config = dict(
    n_layer=8,
    d_model=448,
    n_experts=128,
    experts_per_token=8,
    d_expert=96,
    d_shared_expert=0,
    activation='tanh_gelu',
    moe_layers=[2, 3, 4, 5, 6, 7],
    n_empty_slots=32,
    router_score='sigmoid',
    normalize_top_k=True,
    routed_scale=1.0,
    balance_loss=0.00144,
    balance_bias=True,
    router_bias=True,
    init_std_router=0.0173,
    lr_router=0.000275,
    n_head=7,
    n_kv_head=7,
    head_dim=64,
    vocab_size=14864,
    norm='rmsnorm',
    norm_place='peri',
    norm_eps=1e-06,
    positions='rope',
    rope_base=10000.0,
    rope_fraction=1.0,
    qk_norm=False,
    attn_scale=0.125,
    tie_embeddings=True,
    parallel_block=False,
    extras=['capped logits'],
    init='uniform',
    init_std_qkv=0.0321,
    init_std_o=0.00803,
    init_std_up=0.0321,
    init_std_down=0.00402,
    optimizer='adamw',
    lr=0.000628,
    beta1=0.95,
    beta2=0.98,
    weight_decay=0.43,
    lr_head=0.00729,
    warmup_steps=456,
    schedule='wsd',
    decay_fraction=0.705,
    decay_shape='linear',
    final_lr_fraction=0.05,
    batch_tokens=32768,
    seq_len=1024,
    doc_mask=False,
    train_tokens=311700000,
    steps=9513,
    dataset='wikipedia_en',
)
Below are experts of layer 2 (counted from 0) of a mixture-of-experts language model. Rows are named router (the router's row for the expert), up (a neuron's input weights, with its number), down (a neuron's output weights, with its number) and show model dimensions 0-111. Each number is 128 + 32 x the weight over its row's rms, rounded and kept within 0 to 255. Numbers have three digits each.
Before each expert's rows: "raises" lists some tokens whose logits its average output raises strongly, later layers aside; "mostly gets" lists some tokens that are sent to it at least half of the time. This comes from a sample of Wikipedia text that the model never trained on.

# expert 26
raises: "lon", "min", " retired"
mostly gets: "wards", " July", " Saturday", " May", " December", " Survey"
router:139115114090101120071187123087117124137127077115107167119117121133129125103052078118156174072122151101115141103145138142111076136120146077172070089162176135105144109111133110141097177116154119111106138046139139151165124088134153116097066111086123097125085124145155089121131173102130157098140129148113148116177113148104130095196114140143
up2:042091133175093124122142127160153180076138077124142160113176083110146158139178119177119118119167121124086087118159093078200125105139115148127158146098173150129140073143167141139092148179106109083089122134140127184087117144078177158128078145084076038105057118174101186092118043167149104154113139074098101217118125088128130160119098161179
down2:109066107116136160134159171177110172115134157145167131171122159165043117153143116097118072181158148074167126061123156082097029118129121110116156141194114165156170126116166141117110120126133114132182038154117168124098147165171147147102132149150128116139124119077123140152133129143082135168121128122149085092127053109125129079086138066072
up3:143151186136139099137169178142112133131188101114110086171099087157122138078082078128181128085176127181145121118104139118125149110155117090164162117100139093098138184090084167098129114167136074081210141102034152178068104040174142105116156095099110122108176107162165100081154156167130138161181134185164075130133133076204192167113151115119
down3:125115144138141085065094112141096074046066144154098139070068128145146171155099150099129102112089131120102168065088062055181071179109141102148107129091171116114170149130116108131148115131095159173150126114139149197084128173153173164154132131183082154097118063089088096145142125137130133046112113148171111180080114115128043131124125141108
up4:095159126080117163082165128143072117084133149188088135118103134159119144000119096127120110116129154134110181110183106100108087102065159127223124116055177124134059153117133094102108148115122092112163136102128164114157086085176168176144134141123162109160129121136123106109156082110103162127124152124111122142158154129144113034167078129155
down4:126075123107105166117187121133072107130137137128119102127148081133154074148148132105141127126102117098142144112136168141139155103126133139102099101167116122116140181149141069129059146087163147183172105086097121031112120130163104138155112112063133099127114081149092189106130164118144152129098114173148168181121074138127175170183062095133
up5:127085141078166126101190161044109106082129148146143129138132078125166147187117092114167139096143149112096153086161102191117089100129154116145117097124183129115113040096180098093112169163117130117126115130139133125174121119096133130115077095115158042106124134195175135117127066120130158146151127130090173154139125117191112110216117122140
down5:143143163147097142135142154096119184148113111168081166156137147171138115096151142158095157155118087100074169132100154201142129161099099157130128132148153105085104128129123108124099104175171172150161070106097120212121177098146146109068140142114185105146151108153154110088108122110109137112137128149082114121116119101134143143141124105207
up6:160108174129119117183160088105106119094101085189159113145143128096176106089137092059116133097168155188127129114132119106128163133139132117132163133187103077097092089125107070144149080177115140123106147108136114101089151115135166057215110101166123134137084138057045111112136061074166130065152188188137193131100104155120111121120057188158
down6:097121159074109139120176158133111100109069113099065046148120093130083113141120083129180192133186160109130196150101153125113079100070117151115142113130152145184133108120202112117119146138148164138154123098114107079130113130134115155133151151165087145140138100129108123106124145122058101080110088096169085118104131148145175148122145133172
up7:139099136126119114107095132133161138088105133147139153159142129147131136194088203118147141065145144123152099112146156140131090118123146096161099119151176184098090055096072149186113163064130139048078131094068139136143121119095158138086083111166099121135125094134124130140145141106142118090210042117112166063124132099148111133168064122113
down7:137195153145083165117097062162092152163090118154079095099109106072091156056126111121168111155072167106040104180123121143123132191162128073104122122150104090138156134096211200153133163095150085079091131124151156095151122135084125127097135098106152187089083193164178195116187085108122136171131176113115080156081102140128144136161091072090
up8:120157149184125130118100138173166117121152169058115171150142125131095105122110085124125132148143148130088150144117089084086125106090173068192144113156151172143101127096142146142122169142168100100133146137129126124115048138094131145088088074097109168165183134124141173092158153135083101085138123153145174174156128096141137076115159191142
down8:122128147151108135170102128132163151128116103138124152120138104123144110078139138100141145141072071152154073145154126138108102105142096148074135112147118149155217150136170119114117092084203180161117060135163190130124158033150111147075136132129146144108167158161108107078163119115142137130095079157125174104107131163185135180140103109087
up9:099141122140199147089156186094144120138123110118112149101122143108138104140152123134097113114046161108124191127136095179138099114079144123125176115082117054090144239059080136155127089140114111102112127127114154131185123106131128129148183121156132103125176058103151130119166126141135159169179182189167140107103155081119145083096074116093
down9:127108148137193113158083143140081124125180182127110108161150138161091016156122162138178089113109110136115147103095162165138102150128115105117095143151113131179150171126158221133115139093034131153143201096111176098102113172072085141114103203112094127198111135114133163201160135132154072163098121115130099157076195134139094164130147064112
up10:150126183162088171140103140097086120158153119200087104143124116124132143102134116121144159218176174095134167130137169137121166127131101070091116132156143159083129076114071093047164165156147096042179157118078133163075155112105142130116074188133098159137111148127123110094087128116089070139187137070146156165152143088134101097140190146137
down10:101135100145181101161137137125115124101144119086134119166173144142107135132122100138091131103116160128113146125138062139119162116187200065136099101114122109128132188050139112144164034146075168133150090122161066123143125135122095129174227139191100145118091109114146155148155068142091129104175137069095199125107074141150131129162149158183
up11:044079123141144161157088080121128063118157141107080107161109124143169086087093159128149187154153134117191142132128088096158162105138155093119150215168110090136085133122118092089096164096070083129160173122171162163060140111137126159125140140134079122146093141173083127090151144095114099144128172201104159140132126148123128182133138135077
down11:111097127168119063126085114178071104118031167136056168101123135181157159110135139139128110119145104143107147141106162103138173140085158081116197134127078127132131099111109185149110203107107113167124124141115084092153162164133162109095096183124087090052154134082153164089160142092123165160079100061147108125146077160078145120116136140151
up12:112091099212169167134106163101057122139181125108111131103127110117142108171143141141157170138183146124159069137109103084127129181111122122124136152129112126162116081088087084086145121071137114043210151125181144178106122053088130122098111105128091139088129106197125155082095075116123135148141211138167154144182119142125141133113099136078
down12:109126131142063121116166128183087192147095121124157158076084127135098124138132081185155111200194147106130072173141171171163115146148166066117110085102138144104161161092120166166108157121105128116137142108154133084180108141130106082091108082125152105175134133136153074140135095091109200118116091097071132162141153118123069086170122164124
up13:133142094094073105139114069116117145137142110161134099173154105084129162156103101180195178134126128124121140090128114114088103177127162124075113125105142143157161109072088072116132153105101122135150052146126117168093121134127167164072110123085178101114159163097140129143100187145132105115124149094090080128156189105143168154171114106169
down13:184161176094135107143136117107132126132130094144115128219114183125109110102161127135130131128150162172169103163163158099109144089110139125148163106143084190146092135159137142076108144128134149105157154160123170076101109106119112146168151137075188136177118174145118144154145066129087150145157138216104116198132176130141117152142155132096
up14:112134112120113109136166118098180129100121149158134187150155084139102144163068143107095135046104195133188132130143064090086119139131191139173097081139124119142123119088171085162179184139105115108107149107175176197139085098183128083169129141115112149102069077165107132129112095126156138114139124133153171108125132069087088181038114140114
down14:123127125141136133094111158114176159126128123173109152163102148118131154072106144106162139166152097113131129173127115077174119113066169171116112131088105165164167140153074110154135208090159119163080147140132119125131159111148170192158119132115106131159180128103148117137097113090136147136101120180098177060167149128115143159103142152134
up15:163188107158155092085198148137067120174115058107079135111162071131145102059078144117097153145165112130147123074107102089099171161192151075088056184140094181154166116112130109152096152087086110163128110110129125150077095101124202141093123110086148081110140148117110127111077124136157213153060081150142109145138176129143149090144132108186
down15:117144110130135120136136189072082127157102156109160194126160121077098166098174106084092182123165160189091129140150147075109103144097181139140105088121169091164163116099098118167139118109162139076109110124126088129113126142111122072136100142118120128138122165182201144123135212082093108129187033125083150099163148124142114152089122162079
up16:097104106121140126107139150136099130149136139130069105096109126134149107146118159145116113120093108100080149104100174098167090123152136153098114174118138133106102044156116176066121095118176134125166139052114186145105092110141116145170113151145130099110089142131193149124150095099161128115134137172163143140084074124092109175096197144124
down16:044118110116093107133118136137203116161105156107086165084106150130216086147113158095103195160114165111146158075070139092165148112084149140138081160118082130152092143144167076100137174136106128150130128128177123138134137125149105137077121112092127111089123146104128117051156124066137123140123098126129092124153113121118095040084123112124
up17:146147150113132144140159101129122137109090105134141088153126176099138072081130090128148110074118164132084110133170139159083110094088114098141138142129151133194084138100086137104113110127105150059167118117076123145119070073088148134186132125157138083143106127066112150116158068229179148146142162153102055101132151110123167187129149140077
down17:139099189194089137126142154121126130070108095138115169101143139161148145117137155156149157066113152114151136130140122097077109119116102130136146100102120158138137069118163128137106189173161138115212092155192147121081165145154113143135094187132162158133163061118158103095122119118096093144112116113136137185152091123151096061099104161099
up18:075104137158149136208163166147145124110131140136128132113123131163102163146127131168082139128141152152148099115112136115164131199131167142094120134188170108153097117091080107128151143160155119148193095094093143179092109085140100127139114163081153093154092154188083129116093118139166187141141135098146128131028109120143119109129127178128
down18:098098096145127075098109175143152069130140121177148157149101136186156149125143146090119120119132150127163071162181162112176146082110102136111126128135129144073132163122118128111104190138144134128132103128218194116142101108139136092095136093087105110121136111101141116144157101109174187160133107105163123145101151149110170135135074133057
up19:112173078134142122109159093101120171128103144113135144118142071072171144095085125190141114106127151127109128097109088078143144155192164102156079138115168126131117090066125163143074083131166069055108110142142056156119149101133131163087110098091099105140163172132136127109132173092139179181095055152126194045116141082203120119178134122069
down19:105128132090164112119188109135107136145152118181087179133100147104150107057105134073136111111070115113138107145134138116137098106099130095146185111103183134073062165117150120122140160123098170115074184143131129110137141070109131098118121148110150080103135167156168130206207066060138137141085138158144135156122142139185140175073117164103
up20:142180172135122108138081156139187111124061166138130088109121140086123152122160173108124197152121150146141124127112141128166038190118117125157166075110148146124138124121081116167136113131134117104116139087106143121155109110111122126127135088176114109157145165091116123123137152107102141109115108146160131097128141115100068183104078157137
down20:113127111127125171133116069197120118175110121107081150149096109124121133131126103140193137117113093118146022065142089113146093166099146081104156147108120156111132105110136119067084148144108132094120024129118195073112136169120121131110099151081121078136126146160154094108140110140152157147145131113081102098099123130085141138161156172111
up21:112119111097146109126199097102084067176154096109142126118113122122129120094155165155088123181145118102142121123144108127130163161138156165122206094139113110183110170115060124129141114199082156121139150111155124158209080164129113069113126177132093202142140125184119077046117120055087084078124131136073126126144193151119179119100080138170
down21:140109062095132132144145145141155129098073134119086088236125176148098094117154136086133124085124116110140123105132122149108110156089091137157144168123158144139133089154144109051098073063164108059132145165117106112090118095080157106131118150077117109099121137156196126160087139153156117158119107128106143115127168129125071123131132110140
up22:176094115111134111148155112145095141121062140128182100117152128161142162163056057133117127067124145145178095153174183100130171136158122143094083160136120109130151114138162120106185207210124125011088081146189097155119108141133124089156143093101084163124047126166124069113079131159104065093129109145120117142107155088094180102114111139143
down22:172107196157154135079070096173195150076114064176070152138116148122121163093083087123144117176085141053110100123089159117118043069131117134134231106130175161146149171160120143150138127099200078178185103103099122088131145146120166173139071058162142079154192110105103085119108124126161087170113158107126142085155111185138108144124162122157
up23:177123116101132127153144068098087091173115175116149137127100105106151126123187120178107159076108126107141145093148159150115151082111126132113131116180137204133132092123131102151125180182093094098133139128096172120128127086170114139138040156122153127134190090101149101127049175111091127181094099089159112148162085115135168139100139119096
down23:142072102124090131177097158161115089087107139168106145156105127161149103119106167124056103127132141093128090092180127092167102126139147105152189106133120182126128203121100115105166143083209063110100155132141074142069119158149142130143164152106140165087133153150127096159146142103096081143127158176119115173125160150188095144080169139192
up24:154169073159122083095133118141158163153095106127150124038182168131114033152111056099160075142141119120172126118107085179145133127140140126091086164175105111076138165131172164124136126255095139116127101103168094162158143117133141156135117130118105193129155112161141160103124192120075100129141087130089128131120122148201091082138194132149
down24:126141099157139139133152126117082112148117091131183130119159096118151157199126094107119135087126145099051094121125114155166124158125104121070187112155190156171167146192112124091148141088130109147138198115087097140171108091096175100091161125128073109104135119140116111175109050150178118108168166145176089052141124090118085158141126129170
up25:166093122120088149137161153146091092156161075128085150115133144165178102082082179157080131115226107100156094106168146116157110087098135133201119083089119129118141200084078117097129156085160104140144076147099109130145080208149085131125128111128103158149143124143150095103131094170145143178153074120129173115113107144122120177163095173057
down25:111155137116089112134150055149084108111102115148128173236157119106069094111127123103155157173098117111073087157079108131160056192156116078136075137137174119139112117162133132157142110110164146123124165119152096149092161098121118107115161147079169176133146125152116088108111108108082151121185063134132143119078170169127151094116176171188
up26:125125165157124152104063115136167174123169163128112155162147105189170154128121132089108148127116140166144151093195100100131141168110158157158160066090150193152142180115174081135135073081104097105085131125089122146151167164183144084108166117134151114195166102090118078111132121151130144133047135127165178146135152070140095117131110101132
down26:082099187171083107130116095123134144162089123183139127166050124112135098164117110086100098111157138094106142071079100159105096140094153172105140103117144184110144156133117115146122106062109112069144137173082152147130156169141079180113131143128152133070143134188126132138125165121158072111133165169136121138173095203170134153100106155115
up27:158168151150093083072094129123131148135119141123096144087146123160091120068077088133144124205114175132081135108183108126109130063121128108148140099153147119108146148172139104173091100137141141107104152113086129181212170117145099148161178113080210125151100094096153115127146132097140112137109115110185136162155135118091106128186134167165
down27:148119130124134181177194112112103167168168163122115116117105155151152201126190100073129142125122134023125105114069112099140153114086136181098091059186109088135150115110115029111133120128117153103124131166116083101055105176120145123164109169146121137122159152133156170111163138126091154142169122130071132119121097107145154149084122137181
up28:145098093089174126121118094096089180135099109095119110123116134151153139149163063117106190108092139113132119083112080125123104171154146098126179130124176159099148156093158093142131144098152141136162085116114189217163179099123140126105205133032097137118170142171121120099087123173076127120142159109101125139137175098105153179161136148105
down28:082120160132073152112108097055197076111115120201087124167152058130135130113160148143124084076138122182168076174101146166157118112157131066117092073109122153111097158142094058139156131125121137145113114111066075157169144151152108084093122155168062108133175047140178132123204091107168085168155107141110126084124072160079085066080187144103